Experts of a small language model.
Size: 9 layers, width 192, 35.2M parameters.
Experts: 24 experts in each of 9 layers, 224 GeGLU neurons an expert, 2 picks a token, a softmax router.
Training: a variant of Adam for the experts, 367M tokens, 5604 steps.
Below are experts of layer 4 (counted from 0) of a mixture-of-experts language model. Rows are named router (the router's row for the expert), down (a neuron's output weights, with its number) and show model dimensions 64-127. Each number is 500 + 50 x the weight over its row's rms, rounded and kept within 0 to 999. Numbers have three digits each.
After each expert's rows: "comes before" lists some tokens at least twice as common just after its tokens as in all text. This comes from a sample of Wikipedia text that the model never trained on. Tokens count by the router's weight.

# expert 1
router:461427445553521449484595487419533436438510524483582522524543577467501457508507527536445508506462461516528418512502576539516561520546551450568575438518417505533538487519479476576638476491478560
down0:620513495485506479494438578516474446562501470471381440529559507409474438569480469484570506406498405502497493486555525414479551518502463419462567480565561485466531464495461541475468513476471549
down1:425492487437454537469611505480527581518495515524507511502561465496390521403480454547496513541491447560553509501538506424505455478510490504482416480477503515512504426539528557442635485490484435
down2:497490589461453509512411547468485481564497537517519482531553443479519513537581454409466483471468560425526547464457588562512435478529499555521511472391528551437539465496538459526512497485583577
down3:505547452506456478522411518436384461550601479448507511488548489489513588526504535560504490548507531585539497573418508507463476567508466491575474562513521542446549495465533399434470522540495509
down4:469519475573569418483483481395440481587491535454503565512531550428460504547420589536505472455519499451485543533454508522515540485469421507456460522461570481546501507454429488576493530475462500
down5:554456448473534511599496474546573489490487471511482467537365463472462485442518461517455454434461483454586440499486446497519610368500546558490508517456495515558520534571562509504632592510511567
down6:429490521540482489440491510608566413564581497446498490509507517466422436542498459537507507403481486508460466444579523496548479521473570461437569485492515462530553440451542501479537469569476422
down7:555629506477521520553489558508460497417569452501500490445450498507565543483480540518524493489529604472558457502449466483564588536490544453583518468461521536467540562602481540439584441450516550
down8:517481489450522534537414581463449566472549512441559482534593509559440472448454541441484520531523620574429522442494515482512448545509502518423516442497494453545492427507409487486439526433503482
down9:467536504485473570533505530462565466530564438467548583522546567515505526512529559443496508433477510463537491545455445516550476460497540427666490451534472416491533471433449544519563482484434524
down10:516553489499445477503453528518585472503517474467538557512601456430479475609509527453540529519506457432467404453431529460443377474426627468454623553554444579475518436414540544500494456528445543
down11:559412523571493390467494524527583437526463459463483381552436506447421557504472498476483467404499503492515441495510488437541453415478536538368512451426574461514390482499440542516556572509463536
down12:540469538457534473533489504455482634425502522495502447528531502449486460456376451536521435502505546556528526537528460494424559491530498487549427544481587502471495538514531505531464474504545378
down13:439509475519481575382490419503506546497453506497422538489486462459567495454486575510371494510515541526569518437612536501504493500602515444629422545507495548502473428598520620421555501484430468
down14:513493509468361464457457480540516563413508490460493487512481529389491458488527454484529629581554567531416508495429614437452510543430476505518608522432446554509470456529479510513460473583531498
down15:436495499590548475485595496457512484457377495485488445503502517593519496543460451545542445470399469562460574552595511493481556473441417455449534492502517540538581536515486445371478447491482477
down16:524481619489502548532559581458519570500433530405480461495467445428496589544388509492510501556526543515494499525562588405444428618511417426636537474444560525532431534508427439495496512461448516
comes before: " |", "|", " ", " 0", "9", "}"

# expert 0
router:438567470493513446510628430467597467447527525505559551488475524492513425510522509474423457477490479539563474487449530539461538538516565480526574483470385495511526502515459496525643492536448544
down0:363453478423508530454555517490462515450540547550489452418601452491550434387554464521583535506531479503448436378519473502469564428575525466448592500584542554508479503552443488436411461522553454
down1:499554519493420497459576474452553553487571486527473584436472529476519355443513519469557551486477529469459428483467479425493525581416493517529527496457488521451478538478488470521509512484404426
down2:418537496457475529452573489576558535567419610498452457525413518484593506498484426500439459518464528468543455396480417505462521467542440546604445593541558475595476478440539461512499542493522569
down3:604488487469535536552513496554511469559492415464496393507510411488523533524499498498511423516397525475462543460511506599588372453432522554544569519494507474452474466533531468484578457435567488
down4:464478545495488500349505492538443475517494468449578511509538531480544549582547581526571474507505495496432457522409454419443489573462473469542569575555488535590466507508400515427443434496578489
down5:536434521500557475575450404500535477429473476572485556485467406533493546500511429525475546421548456312535489508506513528540500480527539521515437535479544430489507594546527476473435536421533450
down6:537414541564471491423405437402475433472440587516560477416527514452522545567350522555539503505454524488426510460480466550471503338494577571509587446509498472517515594463446460485491477503557500
down7:442495463529493559479523500560427543523509498564535482520479520477483443510523539511485523457500489565487494558578407549547620507472487476525650510604493443435530554465509516533499490463491510
down8:557429460449428508457505501495451547576509467493513553549555553523498474447462555480574461486463469501502503575570415511487508508482493490514537449445574537531618393438600530536614544522521464
down9:487497436485466530515472504475532453445553514439462553518490500499473512533537513421487467509475478483516481512478440474316526478474461441423421469519443477472382559464559492488465577476436529
down10:446439415559470567591445449582516524495530526585540633478443485501440477555443443564459492552538485443545476513538489427532475552477518575422525480515502568541544498550474536441487521518553533
down11:460497454454434482515493415511512606491516509535512475457524400513416526452570481497481518514615454488507568521489456384538547515483539582501534561466527493430542549486522534496496498530514518
down12:555480430521461510490491489400495425462472574541546437456457538500462541586500521548504588469502506435536529432463524557429454499576514454575451447518447496477482455535458501522513543502504425
down13:560420505587491506489489519485473420536533422520584424546473527456419412570412646519543514477465405536461430540588523500481503515521529435542551488490454442517459561512499494497520442545524483
down14:540534455510555437572507492544485501539513442473492489474622476473468509611552448551505455470517538428597581475482504561483493498509434564468577481495499435473421401483532531480535570501510478
down15:471511513559458492511455453577490504535570519505472566455619479443546488522493458541576559458578560560443423394534584554436547531572449432647534488484475490476442554546550450580314523509502517
down16:447448404570449469545469502475552455491470420504619504444450468581523504552398572536473454483479549475433474494505576526521498574480588483598496519426552486460536496540513520435506431531496502
comes before: " of", " and", " in", ".", " to", " for"

# expert 3
router:449483487482468448498598477487569434468552601462560524563532565488529501499500519525435500488497517476534488516495549545501543559513599557509560460558477517572520457556440428544470474566486583
down0:479415485459490560492414538548468503520490462497429519469483502507493562525478512523473391568433513542542439492537469516526432453513556532489520532470517487522487559460592516484490446561509552
down1:538442428574498509494530511491480504535585504533526436473488430465525475527499500515596556564515524486451483489492428523562510469477482485480456505568429417548383503493635517447582467492469377
down2:422491529513420605508479540497547435497458500462495473559495493543582500543518552474493537438526408488422492535467525478512480505466507548398525511445497586553498485520471449469510555514523451
down3:442514505457518440604521540500486461483510461544490515527529548443564370569476606460518470448482473553533532551458536472503487615450436417544514524453425541469475490478478514596607431506544479
down4:503501560564497479526481549488487511547492552461485485460582590564399531438436470530504508569505513456453501534487545543444518492521545533389410508584479564505474442470458484562511518465508426
down5:482509419432452421469580477546544516442467529561573534505510463499547423524517535490520579505486530487497527484550497509467408467449444443548638471466495488499482570533520514549455456571481464
down6:554458448542456528608502503513379522542423447458460464527400523522467474530487430615510419512497421533476470528540545433511514559463502415519560525520430444481464509467430558568489452547520369
down7:490519484473483482553505446489476474458512529509526452508440544469347512474621529595487466405499549553467495466607446589430483498482569573492457533492611523532516470502490515513404456461530525
down8:563491482515497407518529484455509536531490511572582465518506491575575530518466437490502513533508569515440463479414445458508449525456569456426476404470457487450497496433500452551524420520591522
down9:467523528508515448446570428596500519504446501549431487513540562448487470553494516517435519509563513498556508468520548507536440490513458532522502528529530476492524503445524426472636433484537529
down10:487485564554565450571495599531470498510522493535436513541505422448484482460533514558465549511516471515581512571456464593529447463502522454424505420431483553482482478570535495479609447416515524
down11:613452453498442548410434395552520528490487436579480503564493490507476551521550518520516537527555506433451507526556451513504436480473578588425547490514552569510574542510494546422538536492513488
down12:457474518533504487524491483510516550492460473515506492481522518538540392463475450551460514452520520512525448459461489457483565485419564453565448523491521566504463556509415513521569418406417534
down13:475573503479485496511492499469523464570576511495549449548509385512424480563589532467565513528528537492546473544518473568623484556489447587478596454481427547522572480467522489529558472503534575
down14:423469527578422497466529473476580483501435482512469425435497478417447496497462529541468528518500532542518512521614564524502475424502432534448482499440517483507454447525493493623437502442463492
down15:498505559512486524517552460482479481517457510516496422487502411458524504555480529526494547464416531495458478490510519495584419476537467534465506504457460539523500504432467449489649532391501551
down16:512495480501475583496469486590458482526455530507488493557421543537393580462403504520563403547492520515518553504515415462524561516573496516544385533580441494435566402488468509484505573528581599
comes before: " the", " a", " his", " first", " their", " this"

# expert 7
router:448434488495503435570650529480565506471549572469580527515542536503511475505560520492454482499500496552543471479478565564521537572535519464552546491482448477507531443446419492527626474563514504
down0:592432531514509509534493488444576561418467625544501526446583458445493496424585516519416481514483438508400504599410592555533545472489505485584411499536511507505487602455531454489524504489506432
down1:505567407493518495580545550502486469477516506473447572491530517450496535481497461584508581627535406486511441532575503560530494415509531471493495476520432516540510490561512525500480498618389499
down2:498488497443545497491465542550493449450530534566457533540544482506454506457553440437548535495450511513484455480506494485468449456507529442476521546507400442413475490504603550409481436446521544
down3:470464505522432561457519525446625528443592509445586569539518496515521483569577550489451483565565592520525549582482549499453526497584520478485545540473488521524608461534532484545470463542450481
down4:516465509488505570457419492457497624531462575510462567415568450415478500484522526518494498519485468536442544572451475511513580394419497569547448528545538385541498549529521517467487586445594440
down5:520466461565493503593537453457484550383500477501475509488481496450479475412504479411542443456516536549608468471501546516492527612529508373465602418496427547523519507473505493506567454494451501
down6:451551437545500574411473456493463518530451538548462564452485547438526475542444517505528482537530470478514463425582488512550499486463520556462552440507512402435477522522540548525532642437422434
down7:470482487505421491423648502537628488524529473549507480503470479551440456462527475378429495424501490459551410496527471539683468401495543510446524467473505456501515422477483435586459400521488545
down8:592494506518521535477530458459430414459517506481472450400532459468486551439470530523496545449569582378518474498580464505584475434405513601527493414482603503519448582504609490506482531502391571
down9:573523479567399478546577517548565429459421435542473429549498516488422512486485446504502458467523468441497382542466528424495469508562474545508535610599451458524484444534484458542574447511560504
down10:379634485530462429471503513542469435488420513423541523578430584610511461433512569363457465464445447516463555448461487405512516451500535459429594509551394569515441420457421534563438481523440411
down11:579388505549558551525525548418575536553548443501485444525469468478488515432453607544609480537533441563588477459442482461466553475487448491447582492549494487439513408562401510446414487589502381
down12:492644522637552496503440513481450536520415506567522472477472449542530494511544414453509503366442430459472508441491393480562508491431505533492524437426513475426525545495479492446520566521494397
down13:490606566569513469527536488517417499538502431501607495441451456576563533522464467499516508647516396460523428517558582448458556422414495405498546496529455505493378434504581544459517524545589575
down14:465501485523441499435446555498406519487477518470462378553457466434437502491533502487506446484451501439480396468514571445553530515598429455540536574535553521496476493573533520427551431473489468
down15:485560443485477461444467445485478479431459531528526487550507479483539498521404531500445467389509500429562476484492547517557470550556567429538485567476492543517550500480569481516516476532509528
down16:451603474558521534502433520415512426507560542408487511562426597566519499543552522561425493527435443474464435559489501419380545540445543468505528535549496474506516490481554515477562462484507551
comes before: "\n", "-", " =", " /", " is", " –"

# expert 6
router:456454409493444478470627486432538476395549560474611541583552548489493492550473574509428508486421562522518433457469522608484562522515514530486589469530494463543481478517486467494540403560472559
down0:510450499451466553444569525478468467478567460504506630428548533548536502550497472547473553608381517546502535555427492476504497477474495533365570462542574471492382457544570531528528436486484523
down1:567454415428522471521530613469511557447524532479494550458496561508505511512610507565438535409602586392508511522511467535506541496545475512500402461441397542506502587538458436508475541536495484
down2:628552516499415510455590457519447552435561505484528464508490476492538531482466518501525559439518605521487471494471411569448492630485560509531440505553530544539550448442473496596532580514507500
down3:458434542544594523488401489507511404564562558485492436359514527469521503418504605442536523486533517569637532496508501542538515500456402475601443532524541427453525545515564493529503491500487572
down4:485444472491545436507439415559421416573494548491514549571507602563501440522559503395438516497622530510477450507474499472485439576502484526503445604488482458461372466405501541441465507488543564
down5:576524520507520573576490486475501551496566469446511469573471464504546477506447593511512453463484509414499457332516536419527535448543429521436440509455520468501522526625537491441533577431528523
down6:538509540479505480486492529547513549540545495481557414505457513497552441525507532565595526545609485467549538561594413507601479579375478511453503530508526399539511517478501521553618447479428595
down7:512478537565481551522489475598494493507474507520493470531493577481432492519511493492445380439438548548495475485498519623485632487524637449467482496531475416575478453472454507535639519557482539
down8:423463499518528568453571524463469587549496528571476521502507515451532555550567473490563521516485530580480471388484514498378483388489499486511448413493548458476497435441534522532485482453575562
down9:504510359471511561490431533420532530479641504561497433412534441458494535488537538519530500554419532578498503541512545556467540496457511477481555489481482533524529481522481592461587509504347436
down10:520432514508592501559467408491496472460569451485524500498414496508410477461462505426473588564499475424489565561366484438505468419456458481535485527479567485530444491562450499535410492481509549
down11:491492497561421623433452478492525421538622447510531497596579422407475521485539522518502602437443489523525503564574442519384415515500548567486524480480461550554556451496609476536487455506477473
down12:519547565578477546509469530428504493555573448477497417467496515419463422506484530499531517470510599495523478498553483467512549570448456493573485530516585513521516528436466489482567488425434427
down13:544526475461481494521490497554480556509521466528424581466567495569445465488526507483541485582507499449518546452573541474439447474559560460446574461553500525476478509476485485557594537517412444
down14:463501398460527452461503565520469421549496579483509516495504410556514544532609489530560535525531549451514443515563548469491572469487512498572395521544538515520429526447561465466478422558500488
down15:556492578522547480486593570526453424492441399431520490513436482475485461385503520491470641441489453555511483562470484501611465473556498525468542518486586522542502556535455549580458492481524515
down16:503515496508452479550522493476427501534469419476581444517542500513459456472480498619602518513532434428492629479467466536475601541550549465480418440472528458463549527515428507474523463524575450
comes before: " the", " a", " be", " to", " his", " that"

# expert 15
router:470496466525526446493630477484532454386456514448548518545511521519555426470526511546460495476471508428609371480521561484543513543548578522578570442487432492497461496450504455540656554503457479
down0:498546472422476485472484551521463513526440460495471400487495383524545545570499563445579507535580522489518468591515479451538483457462430489437535469492589434437432470519540459557475495467523591
down1:514581460528534436479485495471430495473508474493523534413496573408455488551494552502469502570568493490544561572566546502583440488476538503521497619384559565497501525509545504482444426525467544
down2:488490394583547450627520436428528510480491516548484525484547537495485371413522423559456539546442541419573437541529382519460488566534389567449553539503567515486614458453514418524467569525479450
down3:497555553391458542449430526574488468478484558537556525486593390477442479514477553527492532493535547505547513523415466593464447394457559464479486439494494519573540562456555501665526541522442506
down4:488539503505530396566512588529342416475570501480425536564559568449492404584522493446486449474518497397466566554507463478470416499536464415442508552554514512500501476563485526544463492494649507
down5:506534425555443446546560502558459573513532450558533549469456440526436548544668446476381535528509416508530432552409530529520504539486549519488512524514434536456535502516523529441530491500530485
down6:499484566541510475527509487559473524511511559469540512550632482514574484558576459515467438500450558476541563486560460506491431488505595552573484448425418452607565494460532448476549535534554517
down7:470498515504553535528450545470625458481390516466460510523442403473561566561496529503604523553476464563455492501435528484449573495450518496477469451436527514528459554441510442556484474494519607
down8:530452491415541524547460518565583514577499427445490514473553491498447530557510574531550448537498491506495444500647572537612515470603560561448505491492583498504437433534628548452486513489552473
down9:462448561453491526492468531441403459494447465603503443587454530486511509504366495520573511563496543551535481430528462510467545398501489529401441543481568541471463507441418486513422431552505634
down10:527507497499558507583456514452500488495444497384527597439349486516512481479447519485455547524423572523526416523566476610513441472605512494451484455473532489543578520418540467520572517452511489
down11:537460479517555509563448480466453548563494542441505417449489528499494509501479493491480523406475547429486537494586463509480517430390468490487472485487635480435500478443500607493473553538527566
down12:468457520485554441522557489527532438476480486488480537471466518489523500516508525518519577487523456404506559514313511554493458554478529556511388573471615483467499452563585557543590523504506531
down13:504488463452481463487507482432544444494452567456470535602382450459522490497476547511579564449491541519507496539459512537552462511518467467411558537559486482511487478505428502519526532552422584
down14:421591488526420533449527554501467515523452522485450494501510509528528513589570515512548488542479548583574552474487564437407563510439600581483600620476550545481551398533499498575492428461475459
down15:469504483454508533483551449411404438414494466566491543455510400501532563428454484456342456548505525517562500585526496573497510474480493483426561445502487630412516534434496492436515453501505501
down16:395376543643501547457546480505504490448409554429508512571507557427475550530497480456516493541451429485550525595489534494497509507433408368494503514590432503555432523496486553419514488513433493
comes before: " of", ".", " and", " in", ",", " for"

# expert 22
router:482473425572493459459581469402572412447501528483534534581497515458533454538498519518439492470488480538520461478455561514493562557526547490517581477524420535570526515559479497565619544530481562
down0:546442449426475496497474537501571503513574399512458447505480482495474516661531491392498498560453489493530545494497475488487497479477599459476473445499439524475483454423612451483626500459508437
down1:424453467432464470428592520419408485468450486566554469517554402554511514586540550475467491531471607495453460413486572639599502604543508571512516450404484523498411402465489471504515542464523418
down2:520581523555560482457586513565430576448494489505498521459464575493519486431513532481439487460599458476429520412469535519536503497531508543588436511521530555537535475586498577500591598507542472
down3:436473521545500507423556462479575468494591525481526497556449527443581557468594582500452498420540526535499511491530490501546523454443548492557450545555531541557455424570484493558601526515506434
down4:505388503506562453527478513436537574514532452495548425463577475481550468441457417469487505460493493493524514431521491520519537485553502493499459565586521492441466429468421540525527487505499466
down5:593537488402453523452442431571502541462471530499489502467594513448469526520586535509499548487495505550489512510528503539524584478433494538456531484600569477488480542465464469434587535539543503
down6:495448481499557512510479493470581438485538445520543479467509564493413504520496458523558486494383498573453527438386551543487515496451565437486504505449551533564559462540532480498471493503437626
down7:572488380493516432426413523488509444347479378487544521477501492516481497482401447526426511487524494552445503531474421506444513476456526469502535492499402501547465547490474496529389471503564502
down8:525451452506581486538518502520509492526450467556476448455565486490514571501519533553561463420523471540485508565543534597570495499508443605533541542490502429513548402469467439507511570475444484
down9:458486504470477475569584447503530485519582546497478557477530492562501552509539494580443461487585500533442480513510541528501540440528561563530451509583526482417461580479499432523522483516445522
down10:520586529497496520574654511554445486498503525519474507405493504438480469492498497579496533539582479534468510473515492515517504494546444486442564475509517592498547514478450508477590495447552423
down11:589551485552518496481520435522520453478448499517491537530507528436446433525442491513631550530498451523547544475512535404486504485463409561450540409531512565503484493597510466503573462535467522
down12:466462522479457567427513463540467441559580447470484513565460536609493420494541474417548506436443513555477577451363588544413421437555509452509503479529447498558483491458485520531519477438478600
down13:532464431487559493604505505434439509427535483530444538517509494573532584459396495543594662574404503538463534504455442551426535414492487458531570466614512473495544503504455505555552469552462498
down14:491538577620514473462474470552544437577469452497443516497505457535557510476487588490601535445523532503491521452516428504591519520545418481523438433498564468433497434480432435504411529480517506
down15:489459504516421517416438526437459459519478503484444512466520561520499473509448526514522491531541478445496386428432468433456394431516526444555445535498497529553503527464471558494373471540482547
down16:442453422535610521491482525375539516480494565440516418499544519403555523458487498584489572488436467430540475464534432547542448342567559501506499475524512455483570425456537457618424545521425505
comes before: " |", " of", " States", "'s", " Kingdom", " •"

# expert 21
router:490485509515510429472594521424536450433503516438518580470565537480541482505559530476484550491449511587517447519446520554514569537531487480530538479540495529502544455500541478508598429494519530
down0:475471465522471468470444401552544627532418461553449543484498487467377511574515411516490476411529475570632530514540495521521492538437456479524633513464492474515519448436510485542556478562468476
down1:564546409463505467471580512435544484562480521586459479595580442461509508505482479589494517530423517507554436541521581439487559533589526460444521506537452593486571545488438520561435513478489519
down2:449480522431486517542455449483548548591558416482524485423476533487369543487503548468572439475553513451543506509522500512476503463481572429473465599421581495460457474326429410531466481459514538
down3:446513497548577520425466448467543553563500476506581554468500566493491530506489555482521553450544499521480522530462407486480582527448510542522624498516401523506584502461532528444636458533506560
down4:458493552494505530573516421495550392558493590537475517491593521517450532507582574435384411505495545430544516569408491477502423461559506517493532581554458487459537561445451577447506493494463486
down5:518452377485474588547462492466458541523449491471532455493541481507537501502536565555484424516532505517556569482396562510530531440376470436614471493515535554579465514523527497595558507471558451
down6:542510484521559501487420490506410501519532468513502497505593490447531506448478525494485510476482556559456516526442474475471637394418455520519375468495484494528545519606608543525487533530528490
down7:582469433476471466555444516461457481503612502513556485523563518478530452446534463452545412393495494464513422398479407465486555440591508459503577487467549490450443481581561562557458536568466485
down8:468490611501514548540532514515494503557520453448468518439561420460553499471500498481467456545447511598395595646399547589449413372476560527489478523486558448556496492428511518463410490534535527
down9:412478513496481523447450490500568475530469519571500557475563552489604453511502450520480491503460524472501500424474499515473478448522575482490522470505456495523528442502539515437645494429389509
down10:487456490576357553461503463549506462523570596521460519486488523529525463483429368472463463397499507517447508605507580510432517455465475398453548554524532427596400479531499546540427513506473492
down11:378456539550569553533566481497499534453602458540511517461464540461411504480573580406465494439515394493541545536445552446518465529470549473484523522454441541584489497525471515498499505458505506
down12:519471430498467487470526451504555575420518390595500545533499459505530526484503521549443561486413433558521555512428497570310488500531486516507571549518481482494510606493526541455316468523510489
down13:480522565491564478569623532513491463563608539545477527513466548488492541479549461521498524580595460515540551497542456530475514492548533540464615486452502610568464495499508506462567537602499500
down14:549484514443465507455557514436534431555442476511494458480525441527473551525419450472502481534522507486427503508564490483538475598662543512396583505478507485486529595455482470478382450502561527
down15:453490527545532541526529507481409551473530439524643484536535515467497504570513426506488522517434493476501453518407467390458431548471570487459466537420509472465476499560521451539525459524490395
down16:539481506467470451486515499458428399564503604507450508487521424587406510455568433534493481541514528442539467473435488450483452536571580395521476511477480540415473614514502493445460467554464477
comes before: " the", " a", " he", " and", " it", " as"

# expert 14
router:499469464525500439505587477445546428455546510497542537532501567466496450540482556505439506465453492449549446487508569551531534527516531424546560442554422529513526468510425459606674450536459559
down0:460439479543522443539376501518504438448504560472508547430518467435470518536542511469608533474528590555424488554544436505490535549482522584522516430509490435474481576523567462491597398551471510
down1:383510519530493464459460506546403464514441539499433473506488612482531502555539455421489390402519514514540500534558489584503522542595554529438442493616375525543369515534441578492529471490525524
down2:563613476455481484511531527476567487483526524459455525500507513542572502386524395507468507540514477432506465454502499478456517478478479476583440533540510456522537420491466450516419506510485516
down3:543499488485478476384545505491473566495500482454463545502495442548559537447535582502519472504448485429555520451536411602466503424485431465534443537500521528568479524458458523522566529477493597
down4:546432533505466503394606547470429540447455455465515486481519496484432504534526472441404528500525440512524513522457531610433493551460524533516384498474438558539542436503543522494506496525471482
down5:593535414471504501468451579472486578445491563464457475458453529488463501484418471538564483604582434476486547595546553553490559545447486470492496549470543593527468504358499483490469484514538521
down6:562477513500465531475445528426594540509483471529499449623446477539479504519510528601584414472521398519532487528525462511469497423422588476522396439517546512457469486499556555508499511373551443
down7:508548474520597546536483447475508583455592397475521501447499542429424486499485456506504488491519502506509507511492477556451471348550462523560501426501499465473460510492448448479499441467497474
down8:575541533485467548372555481420466554520479555484410501513457487455510496468390562543478577464542475448490442504481454473517481517459445425529568585600447506455482541498436446432501535519397580
down9:516554541531477574485438522467411413500509518519441524453546527552478548470507512511563584527512463526447486497557547487534546514419484508489532474542503542470502546502450464423574525548444519
down10:495525455542503533565497485448500518461414427563530409452420503479475544493428542512495459512542422464550571559579489547463519433416456522557436507477603464512474461438522474554517546513542456
down11:437557455483587582488500436447419556626425526484499525553588503463577619462447606555579547479484419545510535515611425501502543485569426521503448430502627464576484440485605415520439555432547512
down12:544486496433499427491461433506528487530445516459521497554470556467450480490427504534420499511474422622589498506528584527396507571514433484529587544520496559543398530397516518496456533570420538
down13:426444570485506521477445439551512469612556494499542556451476535460494490473505527557521514465512543562491466513567442464512594537521455468444554470536472583489440516490588498557407513471462605
down14:484491529486476448498474399601507540507434450458565478521576489477528538515491533494505537476541499575464454555457509431453467489465547505535511436547477433499382412443497493509621488489507548
down15:544432569493616456526509467440517479493509464516444514463512478462486526471449516478493566539419514472583525459494420577480503525458468573467380499542507521480507497542533434456502577480536505
down16:496429572560474491529515519422628468565489540471493516524500460544456550465478485412462583529510531542491532463449444554500498532451526482478544546474503440626493539411451517516457519515501416
comes before: " |", "′", "5", "°", "4", "7"

# expert 4
router:472433434552485412531614475457543482445529551493570531558583553468521435517526512580489501496450485519592435492465576531502521545510588500502618436503488508553536463522451503545602465592447516
down0:559492515457501570596511604477556425574508506582528517453486581554404500427472513477470504417501470598536505553514469568439559511458489492536597430475533454451476536463523482582516475456514472
down1:411472516543518450538546485473597469584524503572569505520499442431504524554465492488559409605492516497567527520492575526442578573387484427496401402501566502496498507443476538576511528532472447
down2:433467557514497507559508486532477547503486535501528464489580495418569559512468516554445499553525523490470526472478533529417404456491478545583538392513584482508553477464494494477513554522478564
down3:543488492501437539546420554401459566484459551509574437563532511585446459431460603550566490449433462458497428520517495379378499507501542484495544576520599519555484481493451432507447504587505494
down4:463489488423518596559533517488448471558524449373486478416498501535547405463467535596570546522538568504510499444444514520551536551507525443485521571553487520530480625465463489497564534462506475
down5:549525416487376488527550581450485506441487533499578472524567341405498583553526511454541495473540450481467566442559484557449467514441460524487520485522451531417520467517608458459563536514490545
down6:475508494464493532462459492385485545528488467545458484505421601424466520451447507527440511483527574505414562457447536506471448408546479531546450557502616515524487550477484461520390508470551503
down7:522492507404472548437503400615542527555476476494606541611500407434609520495463554391476516479444536508517508511514463549496554485544538527520554462523441484553528369425434588532493451441482555
down8:546470453506428513510429498415526510463524518569493511549538544437529488422485568475340505525448514567490477453523450652492533493581442485454575464488574461582459521485466540506463559493535462
down9:525574536485536495492500526500488535444529489509484417485536553432419492582496497561516521467550477492508465547524441403475554542419472430557536524477457431445501449492566493459553506540490470
down10:516487475587411467523496499569543531446563476512457500504521566514509535516442506515447520470505444446582461381566494527485462514465491483444548489524491454492558550505465457505469538500499575
down11:560498523561552448474568470482574467564449509505471442547545470483532456639606530570541443435448406594502500524495537507528558523571560505475572568525473574520608504504496532456465451592447457
down12:454464489503519445475553506518600433472512488449509449460495473485442517644567485471556579464530429482476435530482458461571501475427506489430492522519539460542486516615527515442611562587505459
down13:442526507537432463510561547519409494460475512456524404606494486481519521488478488540477476478412418470576550509486495511438420519478543500434427483507444476482567474584502486545512570452459465
down14:542468522562574458441416555446610452492512482457461469396512561538431493513497566504593496499472523454507453437443554490498495517508451518409400450561530557472429631528511366476464574508524497
down15:549530457642588486595509454559456501521426497483521530489527456444463551614458445546535488441509477515572531575483399439452502432479489515489506471520490485487465566539524471526585520491408394
down16:577575495462517431608523542548566528517475484485472510431509579433514487545566584507564539502500440478454443477596548496438543510521469443543576540503556532546529451527569492473495481477526438
comes before: "\n", " ", " 0", " 1", " 2", " 3"

# expert 12
router:479478454528441389530566490429563454409508540419570549550536526474476529486519520515437492464486493503572480502480542526525537533500588491518502468501421507593512441534492486535617511561461580
down0:522494462447471518508519387531500502461498477532482533484481458561479477609557549504557459535503486551555614443444466511527494536499540531467424519475539494483471574494583525433467478524479466
down1:549428604544455514629465529533491538593497466481544525561522388464407459440463416475459489483440540402492532556459443432436541490542494531519460485496497465491439472481486387540502615507584483
down2:623557581457482512486425561509523495475500516467526460463507467529523455507489523470625488483568497489471458510459465357521468519410492473524590573522471526486555492444503493528548549527539624
down3:424474433458496501556498520582542503464496428490619527496535488443504429555484517393478489457534409599499480452524564506492475540512510406519472494517513468596455521516519562477423492489578520
down4:530485558478509477394527451579543523455493440495447459549431388528535528552525541524418487576576488618434504486501466537433525551571484580421427480515469490487391510498542420534497415529489502
down5:521517524499487494469414480467464458469509520529444521464543535436489479452511526549612544493433459539470444523566530527433458406417535489521578483448473526470429494413506478484486535529404583
down6:541525500514437498509536444462535477435514468446495536523485437517566544498497525481439489545464522517506590558501501480540511527473540546523445540464508556536512500468519526435507522562493523
down7:450414497491506547534435507513494470446422412545473453527507483468450497493431451528489502424533530546410446572533480463422420455466548429481367507448498408390475472431534524543479436550561431
down8:476570525508470517563520457378462551562544453461460568533526481496520448547496494460578478458499554511451466495476491546485498447534516536486423510496526552492485530476555500418375414498463485
down9:546514556531530441555513468472536466452517489556448497421519522525504493436575450536559496388435534565517370515510467475579437465485504393505606448485532582461517483537521414487577438538555554
down10:444558512540549464471552575472460503518461547501368442490343550524474457503547421498470524512511512445479445441463554491448531412528470419454506524517471353522405523504453573521522529503476439
down11:428498481421538469458580530536516511530482583505546545453536549593556471549512494448594490514512491498454400519494563504499528488519540493497641501514497552528468440468509567567507405554501507
down12:466477520467556421466573582477500512515421515554450461481469512533459461529519478500557506445512478490420474489498565414452507473591547446489583497498466536428490491496495496510468418601623464
down13:420432550554568553511447427464470418536554474483500561512555502509393487503528507455436504478570493451534555419447466558469538550508463554465501463484469513540568572555477448463527452431517482
down14:508552482520467431594557503464435560482477469461484512486438433465467556487456393419465446539567523474641469536484491466426562516520494561455368504435409419572397502631558480439548535443453472
down15:501456534571462550494413611436438531523497485431530433511496464482529554457420489475466464555546500505500546507483453494515496487548406546436461446485458555544497555527490527514516484500540510
down16:472606515486441436528584500543491490514598554446566529508485504424467490423537464541500506485548515499426417516555523520470449527461512575579549456494500412543462525473483571504434630535419518
comes before: "\n", "|", "-", " The", "The", "In"